config.toml
experts_per_token = 2
hidden_act = "bilinear"
router_noise = 0.05
norm_eps = 1e-05
optimizer = "soap_variant"
max_steps = 4180
Below are experts of layer 6 (counted from 0) of a mixture-of-experts language model. Rows are named gate (a neuron's input weights, with its number), up (a neuron's input weights, with its number), down (a neuron's output weights, with its number) and show model dimensions 0-47. Each number is 128 + 32 x the weight over its row's rms, rounded and kept within 0 to 255. Numbers have three digits each.
Before each expert's rows: a language model's description of what the expert responds to; "mostly gets" lists some tokens that are sent to it at least half of the time. This comes from a sample of Wikipedia text that the model never trained on.

# expert 16
Description: Digits, percent signs, closing quotes and parentheses, final pieces of article-title names like Igarka, plus people, residents, women.
mostly gets: "%", ")\"", " people", " those", " Yes", " Stadium"
gate0:169076104105134159131212086137150154130195056112139167070068139130105109137128084182157093183207147109126117139157087161098142089136135139176152
up0:097135111163124082096112065165130140134127137125145106108106133171107180169127144111103138090066111109106155095153206060088080129167104150132070
down0:172118137094095133118113100155103132163071039165164078109122121062154124082165161129121183145192077178108107129105145071082142146154137132141154
gate1:140086159097099129140106100138144112195097144112161111124115168191118117203116128167107099128164185141134163111173142108135143123052141137116143
up1:128135241098106140145072048123084138126135064095171158148127163119109130113172173137153105095103149132133121109138081135137090154121136132120115
down1:110147084174103064132123184073070120169060099141139074137168072106165130123111129176187101147132177104101083123081155182115187142211169182151143
gate2:114158116154124157105115106126103145180077124110087127125203134098120128151121167119137141152111177095114161222118133110128173142102122124138127
up2:159171044130117167097112201126105061135081178103118110160110138096138068095116087143104140131124142134129081133095098100095130160147106137165180
down2:142105121134104089150084110089089163153166170163129127136107195107131118164150073148128149120151117140100088149157162137136160140106120134192109
gate3:182138128159077080158161082091132163090077087101093092126073080087133134084167102152148043127107092150142113124145123115111050126093110157207141
up3:160137152177138115128178117086136122093097187154109119135146108166132136128131174115131188060121113058118160147152086093186161133169194135144165
down3:096155120136085071095160070151147058103143148153124174125089146178084148149127144134149063102117112082134157093133153198168115106185140127087089
gate4:132141171190134126107122146114169073104149090120134110062142125149102141110146099117083141134155138110129169107148094078139124114127137136167143
up4:094100135067123114130140121080140087113123142087132129147084089123077088163188062093154141134146117149111163121099095144106132181138140152101172
down4:102126135116106181158057150141102168166153106184149083153126150129133142117106098094087145140105101065145102101158190113166118146153163104169080
gate5:105117146120138113149169198103157157141131126142095125139120130202119133160107096092108137145057133104132112159150156110142117120135162162091154
up5:102192129169076119179072120073161115118169095149092080125051136114179161099129146118036092135121120160117147159111123117164114124083106159112161
down5:121174143059122124088132102094103128116140130132121155189162138085107134102173117142145131108127163144125091154144110132126111116147111122120092
gate6:182154116167112092073162159104137110125127140138134142155101151101099110148156099100117108116099098076110096142121088082106117117122181140127193
up6:140129085207109083131158151059178110121155146128140054148119117103177134101100177133122157098101057104126120119130131095149127154183209121172141
down6:153108101102104104095114087118121160105164124139175111105077130139111098051145142176196143147112150162148069094066135174149137094104129136099116
gate7:084143097134106146127120182147161085083147146089106137096108176147081113126120134089138138090143129124148138158113095153105094141160184109176155
up7:118191138148109115163083062100104160144100189124155123159079078118127101125074095142082144121152174106051149127143166056120170117137141074159084
down7:098160105125117146095089166151129102080137104098170192169121060103154145171117133228130143124096145134086091190053184143129121162163134062165141
gate8:108070084125125087116114145109124096123153092126151130096176147121126089138111149166180125146122049117125171114119111140122129066050133192122093
up8:087094118165117152141084138138126086124103095118115120143138126103102089116105139211165119148122086133161147098115084067132090089134155154114132
down8:087148111115132162089118078155086138139111132160144143166095142111169163157113146131070100157143115147090169149041121078129092159147119160066208
gate9:140195127150165095140116135155137126118115133115094167130056151144119160159193114123062108133139115127140082177112147172107131135170131071109148
up9:121137052140116216184090132142058162177137123122117127127119172160135074150096143148167166127037103101175128092137128116078125156125117125142123
down9:144127121113148222086108156084124169181112128081130117158106097154135110133047124116118102134125175138144112149099086128144127123101166147113131
gate10:117112123128138135122091063144171159143103140109114175135080058115066145159152126176190122089141080127072148126149131170122126110126114170068125
up10:126122097131104131145166159112096069151123093129163106143163177126156121087090152127138119146111148125164148124108124104134147158121167123184134
down10:200085119113069178051104163161081145115174156102142098109106128109158133102080127104106107128146138156142118116138207156134146140119147167108162
gate11:196132110143171095132099117160188117136070162116118150143167131142081126118119143077145147153133118121154066117136188121128102152098128121048233
up11:124140164174171201129134200110131128159085143134109131117126120122139147088145103160127159107169064118113095103116117116163026164130122100120110
down11:158111103054128167094138152106071151150151104097108107111129223112142106138099089122057113136149110127097134148227096120144134165116096107139117
gate12:179137157131130099148136091102157135148101088067124069158119108131142149131119188145125135124144125140148160127153189135121160165168106162149110
up12:119140140107118100121128073096123178121131087112119104187137121106158108144066091057100115121112156129128110135120134109131128161125080151151111
down12:170081123247137112149123181120161156118082069169132077134156158083134106151108117061163159092150156115120137078169099130124085127117133094166127
gate13:081088145083149121128111154092144120150135098119174099120196146139141126173156177110150129153080140151127134119114096060082162143137138106173092
up13:163163097124105153129101119122127111156144132137165087077135101193099179146204126128113167097091110113135122136124135102184118139148098120144113
down13:129085134171089141088141165154135133168078127104151103124147192103155082182067133083064077113160157168143175088113105110167116132132148167136136
gate14:152110112053092117121161198167139221173145016137130180109137080030127088084129130124115119128138121141138138136143134115110106142100147093186170
up14:133115123133092119139112186116105151151088092083142141096175190103182139184168159125100157134084141084144118122141150145072157118093067114122078
down14:139121125126159081099207133130147109120101076135153168100206129137163101121160100182092139124105094172137105136137133157139165126124118136150142
gate15:100154119046142142133120181139187161077109096161179158104109252173136122101135163172061093127122133141148120149112200096054169105117129116094142
up15:144094113110054173104231208174154094166148074121096125084124158154112191068140106174081104133069072075126101113096148133103075112125179152144145
down15:053075147092142121100118129101094085137132127114149132109141088165077085104176132109108156106164124082101190155074223116141118116137138122153220
gate16:174127139123112065117121060116136147127104121121111171118113103057104155192120078062123123172164147135131067093145140106151117171156169075128111
up16:185163164117141137126142162123089125129147155138046143205107171191128127090145136084083131129161131107095132160215116180171123114097126108117115
down16:091180149119173136137143113176105177144116133107171133077148126141111109117168119077063114111147145161123159097104104142120142089153144149133154
gate17:120149154077225055146095147106082070122087174105110108122128155108180101137152202124150128082063074089115109094089215139125098180086124151178147
up17:174114133129082175108142139157216141137153149131082141125173137153040170134164097082107121169177101152188156128122146175116185102128174132114158
down17:124105073120114120098099116112077125140098141129123080176122186130126130133156123103147153114167108144186151109126122089154167116100156127129113
gate18:131169109121133163141127141148105154121099131153148102120075126166089127110108142155148138132119132163101153143129105098108118102011119138135155
up18:154101161144108080123141114090114164097153057117154067147130151127139133130105079087104102135165095067112117125169198151127092181144142113138109
down18:158153127130143129134136147078116105107108126153113149145120161118134106145125128092167080182164077117127138162146132140156129139088126115144122
gate19:141097148163195133077151181171156099130154169036144142186104047074187127081147105155135145172125096110143123065122117176156078141115153186114141
up19:104149173097197137078139145115111137075073204074132134068122173142178114157144114077160098122118112153132084149103100067217141078126193133187091
down19:189145126091184097129130182124174126142111177064100135124190164141101099214120101135102142131190123163170123223140212154114136122067137181171169
gate20:120094081109167057111173119164114118158211126151096077162100108130113115119136125149104131149112088111147125156119110141133125127137170072129105
up20:120158123077162146084091156171138144145130084098110109137100109188186162135099117169098058092106118161174178148140124147200081160085127118068159
down20:103060099087065133157163155127144159212140099143069167216116105152106174176103123168100083121115129133091069150091080117164083088166140125130174
gate21:145147129146136070129123097144000104116125122074118099143130155122161117111175140110111124141134156105107061147103125112048155085123141136148154
up21:116194120116106076131074097118112145187137148118121101114160223192097128162166165088113072131102194078036115084092147114079136071103137124176166
down21:164156132145110140114137136106106115069138147139152094182111153137074131138147130135130119160103157192152122124085137141092089106065128095148172
gate22:152126104111200098157138128120103076168149093133119091107142025094170127112176114153138081171125140082145143108172154187129188129074118146165077
up22:137177130104118107151153143108108121086129066132157146155096087204110134131066116150172133115120081105116169086089158141084075141148076151127120
down22:131140119165134122086137120105112133140103133120130149095158023177095156060106099088181044106139159149164120120157134169143163163123173118114132
gate23:150141088126106142138154121029119121108098128134117136177110137113168107105160103123159169160072102170139104090134126112108201156122051143107102
up23:117126139104196148090126133154144126174159205114177135103136122202097133149131122114084114091160103121105086186135136143184102093153138113136124
down23:100142082136109128091184096170156137113094130223104135088100147104060092123118190101107118091104109141081089168142166104124174129155080130154140
gate24:140116147088173032122068181112145085173015155118101118130108165127113174100111155121146154062144117136085103125144151118112124137085100180198177
up24:056155088163103142105116135111154106118110149146084123116157131116095078161107154145158083135077121118200136128132141143141167143098134126139117
down24:149162172122193132137107068130131092138147063128184126126125136154117183122051140102152178164150131122055103228096112148093192109144069125143121
gate25:084120156155132105105123126138090172141092106116134015100100160166122075134091151136082112122074148123179165132159132114086104130193108171095097
up25:068152122074174170100101038128118086129069177171102109140098185159154120127111157131127091081119136147088159132118167132089110155158093128140135
down25:117172085165144079095103076146084124033126208174112126145099119112134076129158170132109124157127168127120150171111098141097154151072096113154147
gate26:097106161200097144116089083108122111091182123184189122134070108122155159126094122142137131160112096192171106111090145117169108111175077127108111
up26:102145121140185133138138134138082107191131161148141094093166127117113196120164082092157102160125168115131119163150078141132133131125157165159168
down26:173171107120131156119154105127109130130136143120138112122087131169137168112077153149106088093118137120130100098131128115103067131146103074148156
gate27:080097145108133106147146120134127162130120161132101122113128106190133143130118063081078109086151132139047117123095106113144080158101116158129162
up27:135123110111100109176142136167119116146141175162226116150162120137142153078112070118115122121106062158079200130074137132107143150068103083123125
down27:047160194200092134117123124150191198133176162205109138178136105130044117127159176152072141133119123134145099092177151107153120109100079163117059

# expert 4
Description: Adjectives and descriptors like American, British, modern, and words after Best in award names, such as Animation, AllMusic, Drama, poet.
mostly gets: " Best", "American", " British", " American", " Conservative", " modern"
gate0:151145183098165139130155058182063142125156151076161144129138138136136133110120130128091127122098137148178118150136144104139112141120114153164157
up0:099126126053117079146090089171108080127166141155165162186134061173113188202128085055148093129184129161137146164118060103119156100119162049134159
down0:151183093159080084123123072108179133201122132119107126150147075069115077139188160128122124110125168172107093168162102053105127122154119144131087
gate1:112154138130157143220133118176115139102104164141113114074170109173114047173092096088095174134158131138139172117072147100149077084153071165116145
up1:177116137126131109104187096177139142107081175081086167105158189157153149142156129097123154144150169142102089137145117082158121124152081089129094
down1:159133165149151114053125104086161116152131152127175153185119098114189072112178073129125162111153122168170120139130106109141129103151148148117108
gate2:107090160157134163079063074112095073121130118138131138027169096118149128089104147152134134148150054137203101142135143112133129102127129149179143
up2:121162160088134105105114139139122142115136130109109157101088119137126124095119131049144151099194100028162164069079129132140110124129119119096092
down2:089144132079112196123098153131153072122102170143096044086164135157093116158121134186082095059159174094122111037100204147069132141120125086129180
gate3:113094165172128083169133085081174093139119174120191125114128128112072116139133180122130180143129146125162070165138161070112118133102156080053212
up3:086192139112070074102118095105148126159095160150152192136167108104170094179140161170156118132120117110196125114102163108140097172084161154152218
down3:160061121141125130099105091133159139129108102101128168111100094118161139109129091163104206111240206136173112175131106178165092141130062219141133
gate4:104158065142149101117120139140110125081111149121129122136175151114127106104102081145170069151157106153119079127152156181118181132112104121098106
up4:089151118090160051094139158068077070155081112137085136103175112148162188087128128167156169111115125124116113158151084099054159136083107135137153
down4:152120112128083092173129090110057100156129174108149212116143159145073146134149139126177145093131042116143196127182080121154126113128178094085084
gate5:088110167138122116085123184130093104115108138120137085088064163173122156102213147108114160132097092142167152120123130145122083081090144122127175
up5:193156098101079159116111128125167119108120084143123157153110160119133091156159105138172126129103178156097138131128129188100156162177094109135144
down5:112120135191166155127115136092140156155101148133085116117169079130147075156126085144199085117148160133158114151119095107088149113112199119177077
gate6:140157116139115077134131183171166139110169074127128145161134180160137172098128091158162120143182099141104165063129127212088091119137117213129152
up6:137068145104084098119144133094131120171074075101153101102166185162134118181144170191094147124125108148161135118119150141140106092130159121143100
down6:082205132106140130113202177168127167118154148132122180116143096153150153160130153175087133135167139081140157109102153084126151109105158166232094
gate7:093149101131152154126097159096114167149146177139121104114129155113170123159152126209146120142213117144087173074120116142191171144140170075192054
up7:108126101137144190109131113134150134128143117061121105104178139158173127126141176162092123095185185115149130091166126089088165111116120118135106
down7:146094111089101125115136118173124174138054133128109110141137084090141123144102159103086190129134126139171121059110123090177136091124152092127149
gate8:037057162159084106153106117118110112122117102123137099174132147103093140145112147159139092133156121120112135137153105107094155044099135131145127
up8:089174116133181079220071075160175106081174133106132111144083209070166192082184125204104129150076167189122146163132167121113147108070168126073148
down8:133165124137101125101137138157143115140159124082133144143147117131143076124140154094090117120084152089131138172126098135100092160143052123168092
gate9:160131086089104135171128165098063140141136144179144209124174138132069111174116109179163156159134147149113113102097180154117080112118137134087159
up9:139136069177143103117161101128143159155164099134139183082121098174106157169125140119136151103073116220127196095069115132106105087120184129071124
down9:170143115096133145079126126119140109152186206197113068112107159142164192125128119208146157127166124101127143132134089142090134089089127135134168
gate10:157181122129189151125065148129152132137136101139136165100105129153120151129113113111132123124134148142153038104114147187116117126107149107108089
up10:135137135115174098114037074137189128112109133114117161135065124126150147125122094139147125113170093171119121124118160245131064117111156094109125
down10:108088118124062134141106122191138144083163103178178111119164131109132141135139134134160106114108103081165048138095143190119140146130136129135186
gate11:153107093090085084128141102079122069154154106110141182139119124140158136121160141129100097118106155098149132164079132141158143023098079139132165
up11:082178088126119130098147135116150097135060093101185086159101165092141144153089097129089028182113092147124110109179114053076107131122152155141147
down11:130081170113214128097086134141089115143160077110204155118113155122131127204146151189093156161177101155146151141161152118080081178200181160129138
gate12:152151126141125141077199115091139130114121154109116196141119137105102113169121083075117122119087153097132101112111121120099150224131153121116101
up12:151150169101157108162163153161115128194111159100110131131075130111169091085093062122097155068105147073150136121141058091138143113118145125113146
down12:159077149142142140155135104163114165118154111142074120201109112094059078159125122086114130117108113133135108122135101143136079102128028103145106
gate13:171103141184147081155160082095184140116149113103110084152121088138153078111145163128136117110184122099125172121058130087138084163143113147094112
up13:131086124137138148100094159105083100150113193137171120125150178104085087140124083142170062174094147146180162148143147161111145132142145063149192
down13:182178122120137155117101145098144033102110151110124115052141108159092178086084158118154153133113103182091111126117101211146091133123115128140119
gate14:096170168090125142164118124092098135073100123093148126136092155157153189099161164175118130111144162127085131146159163140090087121133145150137173
up14:145101095137098140131131095073125175131159130151085142089149063167177125178152086135104132118121084106162125149118124123116150117134087172092153
down14:132159178154135124121169138180095172126141099103154081111133140145143106159118128123169166072096127110125133177153121076106133090133119241110108
gate15:143146147133131135126137098127144164186136103115103127112158153093135155148143120107144203107138140127091116140109100132122065150175102115060089
up15:091138217140108119087173160143136093185097074081131127133082121181127127153065197100069140132106121146085145116187112119074116115223174166143107
down15:064144085094083121142124158101143114156110192091134091152154117081161137126101123160136150134149122057129170105130099139159079109125109142190110
gate16:122064134071072205133132109096144138151141114130131127159130165145141136142183112126132064063092107098164108148116107143157141146143151183127076
up16:181180132126180126154107159180139107205114107153154125130107102176115100074148109094136145171206049150161071136122102197087129086147100119067068
down16:137177125075206121126101144097093102104082145138100117146105064116145177132132122114151132116112150100170099140116078155112107151130156190099089
gate17:076125134092156062115113105123133121108185131190128099108154165162163119136128138151151175105125193146118106152098062124145201106081130131137187
up17:118121106119131120137137132182110164130078141082098153133103119130139106155070192145148123166126136114175099161097172091101144131118119139067080
down17:088129077123148108127074119084123134166107129113105121073135131136103141130135165090145141097124082109138066163120100085131107166112174113163110
gate18:159116105201149167113170151085150095148128125138196146067129096067144120134097113088153135116095205150146076153150119100147056140157130133150124
up18:121162141143178091165121075092113180130058131158157124143113100078134209167138157142078170098118165119115091171087131138133149145135030180225120
down18:176124137106143142069155132172185133148141115141131107138093193180085108173157146108128162169101144153120109151123125154171128117120178101119077
gate19:140187086119136180106135185120100120140132127120096071181119140133106102133096087180166157125122091113170142131140198120161157126089086091140105
up19:137135137140160154182103150152132133113186114137195107127105098110134106111080138120087095101160242168109103128110152162103120093106163130145091
down19:135169159049145101089111110148103099051116098130122113142112044170149137139136133122118160131157176156125103127092154108119167071131085112095180
gate20:089068102110121091181073125089168174122164137096172183130068088162159156146092167181128058138094128104147089114121152115107161147137099156133115
up20:113122148120114137123134102159109145121111076150092129119158148105143133109116091127170166190147185113109085143155088154125116091156207107063140
down20:171164127175109133137169093135188196099155138115111139120164147119128065132168068080103142128163151132113212096153137115154140109134126166140121
gate21:097110108172161099119191168026105138160141189176127111127082170141151138114094140133133104182104114108157126108127085129158138118136066129106107
up21:142118106076147108136127128108131110174153212122132122124122119146139135088131149152151143129105188099201103113157091153177167104094160079130131
down21:114095130151146135098146140087134113096113147148124084108086171151128100074143142135122147104146117187097149117135103135081112137120129187159178
gate22:145146198089139133131122113156118124194128114179113168166167170136137108120148113118085116188123138158113143205124149176149129091106116153139060
up22:098154172153148109109080096119108131189129108076150140236122159089108090172140072131111129134092092159153124038150168129160158177162143129082084
down22:170113096189106122103078136103132170115084130133092200107121165117159096163152035154111156063163092112152193125108130129093104093128124109142090
gate23:112052077177127091189106172095105131145147135069138071073099086130102111150128114108164171148127106170144128135110121146096150111178134100147055
up23:130154161133125108115094124124068161132110159147130160114121127157152102132102175074104133163124195095149093128150184161084154127112151152144140
down23:137133173165145155121155179118125121137159112162104107120141198093176128141112175140159125104119131101184099104182167155101157135169102148127161
gate24:150152083103092091134103112185183119150172154180097071133099117172127124130153110067133173123112109112146134111118100129123128158119165117110099
up24:060108163155148110093139120054112092148086145109107048144147121193091098145114131171135120175161151172152131162082111116086113125233115127174106
down24:087126127172133142177047146070128065094134128132204163104164169202177153096133104133153126155139148119100112086056136073128120147119169106131156
gate25:122113182165127197114112129191158118164176164122093150153148196210107100162114093101178154113116162181101167062177162166217124228129119175149132
up25:110090105124123142158181120130129156105142131147146181135148088143150107153100144136146108125145153113140155069141111167096138170162111096087092
down25:079160091139103103137146128112073110177114100130200136158145146107140095114133136115148129099122030152143149113155085112084173107129123114148127
gate26:144143029113134123137183105187115110146129121154070075107167081117136158175177120063123153162184073144151132100081131130129088120114184135138169
up26:128152123178177155098089111132142132164103164118149136137168150152154122127111117141095146117135118156205203143103173114117118157111159111118103
down26:113117187106142116111128135102080132070133134159158136157128168139135163093137115144128171107152120126123126143161099118124142112142125113108119
gate27:149117072112174160170100117142081112128078159167131119164138111100137146137163143097127152137099111210119154129080090113147130139160142127142174
up27:081130113164138151074133176110159163133136105144144134076109107140079119246164136083110106060141140123171141151153135111156170102086095113147144
down27:132194139141093149138097167113166081083102084063157084129164072113120131183106130146143146057113096110124170161167142086085114125147141067115053

# expert 31
Description: Month names in dates and seasonal text, such as February, May, January, plus table pipe separators and word endings after place names.
mostly gets: " July", " November", " December", " March", " September", " October"
gate0:135177116147120128144112170085112073152148102116118092093118149179118159133154148107124163103238166132146088092108139137141018141081153098099167
up0:085133140086149083113116157065172167129131102193133179141074143118130104099109131089150080086060142146084168141087116142122147111162135139139137
down0:130117126131128140111130109149138148150115114142169088130091072168135113117043137092150093132116120163153091157092139151085124129138063140138153
gate1:117123145124139112048138142119105134104174213086121111095109109116106130125163155116110114123135086081132129165168118138119134143145107087113107
up1:116098101121144088145136122120055158087169094127095159170093152143157080070129167102154103155170112163138118151104093060124090134079159114083158
down1:170119094144151137094162123121095127116153106135191080134113145091158061100126138153101122125133067107114144134136075098130125100163138116113157
gate2:104091153162095151135095072122180187110111232110114121114116152143119147114098140133146081147136152100118139080167112125102080099109144154133136
up2:170148106117125160112123215123179117110136115167098129048108162149065089124112137161092110063135163130066125135113141101096098147150151135127116
down2:198096213175145132142167105130077061131079137114138142169112070155115192129116190135107114123092164105158147098147096168126111068141138153148117
gate3:153105141166168049129120166098136119094135087120181092114134146178147131081127130127109108099047079180109127149102164122070123150119102139125209
up3:153094152111072125148114166080143129089132076138093174137174097150171109094164104124158106071161129150158129127127129108116161171133175084157122
down3:172102165107166121064117130179113087113085143121094127162159128112080165112129062179149140127143145154156159107063120165132170139181206110107133
gate4:148144119126106156172149112095181120157135134079105123150175130167133149141138159119070132110173125078146145167115125140139193115088103101121139
up4:077103097104103146106098177121093167129121147144126111138130190082134104125150182104162114066098150140142164151202169144123106196193137182101156
down4:133131130086099190091134171196097212099123112154157111098175167136091085123163188167152110075094063131101103130091117158178085124179122081204137
gate5:078113073101161149190195139167092102164117132110081201208159177111065093071113128113100176115077148148141181159164105149131165085105197128186140
up5:109126138140077137106140155079137137137097129140098130164101146111108046121102079049143148140150149207115120097072118135119104135162186101122144
down5:157121112135164116215141122124153171176086169139153128121114127072118127113137128123148197098154198087125114203183112121148150153099120137156118
gate6:093151135142130078096125126164198128152157142108109076114125125124134166171114124131159141136045121206128097140063138086105135125087140104128126
up6:124102146108125141106084123121125112177166138166144062136171116104125145120099071118105158139172186148096096105156062108104088129134167072106127
down6:122182131133131129166130159142088099176080147143150117092075156083097122104092090148122039085105104142084171074158161122144113153110061136051128
gate7:148166119141136148127093128091147198128147133079115107069109094032150135090065137137132155097113115168106115126164084190206158139169139140090141
up7:139112108170133153135112137155137152149195178119121158140204109081131160156130125119077075151079165097138132143076114190139159123202154184096184
down7:145174171170148174114127133102158107143158088170085124058091151117133107171095176177164152146181159125105091114094042103118134089162143117059134
gate8:123117113147120107101188138136123145121139132059090132090162113105136140092092150079097140123128148107138169158142142136121100086135157185149174
up8:101121033123129167147100096127136142135155118093127127143066179161037152144116146134129132135079143176095109083074107155102068158106091112143088
down8:177070088146158075128175119147114095154106074146095078178116149085198118125092133115085160144156162080056104099093127118121091136135073115145133
gate9:050121166128144142117152102060170185142171146107027139112127161140130090131076069089146121110170158133155125150090152141158114108132097083053131
up9:166143139153159162146168146182098172136146135103105119159132124081130170124149166157133175137195114148082094163099162116135141121177142163106115
down9:156117131062162167121180120088096171140126175123172173153102108139151135162139149133125123130135111137075118131168165107100113133177189156135139
gate10:174109159107147122139117097137050162161137093124177127146102124112115100164142127173109178177145131148128126155159140141019129132180080127123102
up10:149112125126128081097141101116117106169119177132139119087154126168202140156075100082105112154116040109087136095120160137144070163152139107137135
down10:157140136089177150167138104147113111114126164119142087094096160147076113095107103087118155120074178124137062182165121108116136150155118152199131
gate11:166085139189184155143125115128094091128125059171134142068121153159118114125153144111116129118119133088197072092108131133039110100174111132145115
up11:117186045053097134103165099075130125122192141066152099135159092133169179082078121091135124149116110112118188106094153135178147164117098116162125
down11:128163072079186161199147120194170155179135178103091168131159167142154188143137107147158110162141106141147112122155067147096107193126194075068088
gate12:133124139128104152127146095106149117093155117090192111119080065141146104093131122163131099118175116090080100115132098140121152116133178092161111
up12:135097096121134101148106119111177099153125102126089155154154137086121100131144085098147171116049104117099117084127127085117132145156105154072119
down12:158099165094104116096143137135093169119134139134091104145155106089160094142147184118119163101173063140105134093098074160136171153098135094095157
gate13:073133145075123100130150201152136171148112176066159081150108115136153103129158139173180123111141127125113133148120130116149048155132134124089171
up13:137092095120142153145125119069082140144092091193103163143182179072079191087169152139071094124141120105122159164077190170150185120077130133108110
down13:140112148113137105132121214086108121133074107093086100121087122163142146144117062072104095113107151118162162126212119116161112152114077083166125
gate14:103180106143143142122106140135149125132208144148118164076092123160145095162068096127138116080062108075141142121130135169078107142141096129115113
up14:117118124177163168132146173094143116088209185056138141134123191162169107119121153209154148115141114090128110080162083106092181157141127161080152
down14:185144121112090118115114107137095188017151147055150111158129107172117149145079133156097140164146123067127141141137127141122124143121169174088127
gate15:129177090138097168122099079199129085139150174103106148151099176124088122086122111163126095082098141111127110105115155127160122145098100149104134
up15:077118076158067130115133143127125135093142153106185163112178172071088114159125128142089151100104103071165099089156132148104203152132159091079137
down15:136139107115145113127129079103120095144159107164016155088139119126126134105132144082164148125130152189118101172074144181144133144047134080136148
gate16:128149108122170170124097106124103094170116154107084170151073130129133101149087089122106071165092136129178076113147091166116082119125135148178169
up16:123147119074131158162164134192129104090127154174132129105184061120175115106129126107099120159150146187139176177123125102148135134137102128127093
down16:116150119120134129100140139074156148149165096135115169098099097125136142095116105163147079091080135103153163128172142144117107142058105175166084
gate17:086091143119107064146145114152102099144112127136183089117152194136111147078149113107126073121125113136140155034166109160085132118088123118153164
up17:092113171067134082129168129143141086105084131113151124048105128141080173159167074122079173111136169145161123131128133119141110136128202116163114
down17:117082161191133151144161139057104199119163124150093152136169125126107130138119110137078112183111111167172118154174160089147110178097097140094101
gate18:128114179112091105119065174104167152119115154161108117147136160156086156175113100103096132092132117139108142069119099159116103100121091158141152
up18:095108180138131167120154143147147175143146144107170056105137174129105165154096122086094130104131147151145127124090151080136060100088096081134094
down18:207073109178109177077093159167155117142134128142133202167112116133151140139123125099052079115157093084092116045140131090130131083137129130107130
gate19:165144155139130180157122124117118124157132140133136136134096089153139132153071134134131104093156087079123136176148127174120111147107120140160074
up19:161181108137131146138093125136121137139150111137152137149104091121135119137115126119124111127131132089133102149082086128152137131124158120159148
down19:138118113113106169104097136118087053120157147159158108124103165113117125108155133127091123128090148100078112179134162123117103181177139116097138
gate20:148164104133121128078092162156169110174090174133108141124147180143118072158110145112156170169138087147124138104159087072154107119147125165066149
up20:097118149095197133184086072087127156098131196155157099094105125146141126148174093096048068078114154154149145076164083134131106084134138129172139
down20:158109143094125156168162123109118118119089123136155156115156100095148143133131146129125117088160167185154123137174085099126089140118111140129137
gate21:126146122131180046138150165106130101116148074141119161166115145121054171117091096149166105128185085154116170092115114116125135150165096102090087
up21:161156119117199104113117085126156124151160064126103169150129071106112143085113187115110124114162138147181158114159101098126102196147072133134088
down21:118111153129109118165100110089148091168139142169160115097154160094177080095110138142158150058161079138096095165132147114110113196072114087141192
gate22:104162145056125120097078122122138161144187159136080086169113133135128160121079129160112140147124075121131143113092115104149140138068203089112130
up22:087123195102115124113162135116152108124164129063146170116112185096100114146164118171084094097102133136157130136102146170195171178154154130112119
down22:154150157139068104144110168173116155065119175092148128115081092136092156083143097148147153093150096155119127141194105101133129151162101083158168
gate23:116092122119157090125103185123196145140174130169205068098115130095159153158121118128123148089179131104125091132111137062097142181119139106115120
up23:114203107143136132126175088191092146112184115164077171101130109125111155122135150036120101110144129137142138124085093163122079089134116088161110
down23:124145150078066155154179153142100185160163177138103126092186149119096091151129121129155135186156191074058107134128080091083051138087107120140123
gate24:225135094184137156128123130187128078064090112122105183135080089083114154103117142124123109134145138115100138122073114120132110077151135092230157
up24:168113109104109151150104076071134166097109189099107129095117125167175147170108130120114118125122134148105152105145105095107156097136137173129116
down24:136157086093136114127065150132084152073173081136163137142124122113120114070155156098113091142171087152138129119067150078138102094189183133176092
gate25:149143172102080104142108140118102131107123121111115214146112134097138176080136156067114105115083105164118148159150159166082120109164143148153121
up25:115082140145125152089113158192144182135136108116125134083156114166143119169132204072140114101120126047113108123146091128132145079092141106141119
down25:162078122141134154090105165082149137094155107149182126145145122135145063112145131181156077115147134123135108130171140121128093062118102058163082
gate26:181159154092122104121133122168129124100132129167105115145175130121112100105116165117141119115146176193171140095095129087139077081114165051108157
up26:181149150113103076129127137185163105102146119096126170132099137132156106040158135144129160088117123134148083111145133149064151146134125087070166
down26:122123186182161164098001179153119148193127069110078166131120095045102123103089089125141101158102125087129139127120121119095131077154179174124147
gate27:100156126086112138133086197112127091118150090140123143040187111135126156162107087152111188066151055178088086117152064098109090182125119136154079
up27:132091129151127150114162097099147146136114161103148079138149127104093107145135095145116101116134153133140135098142113188125106090142166138128150
down27:098117128107082170108164128149111160080165114135141097143156146091140140128080066128082103111214092168118135122134148111093086042114115178097166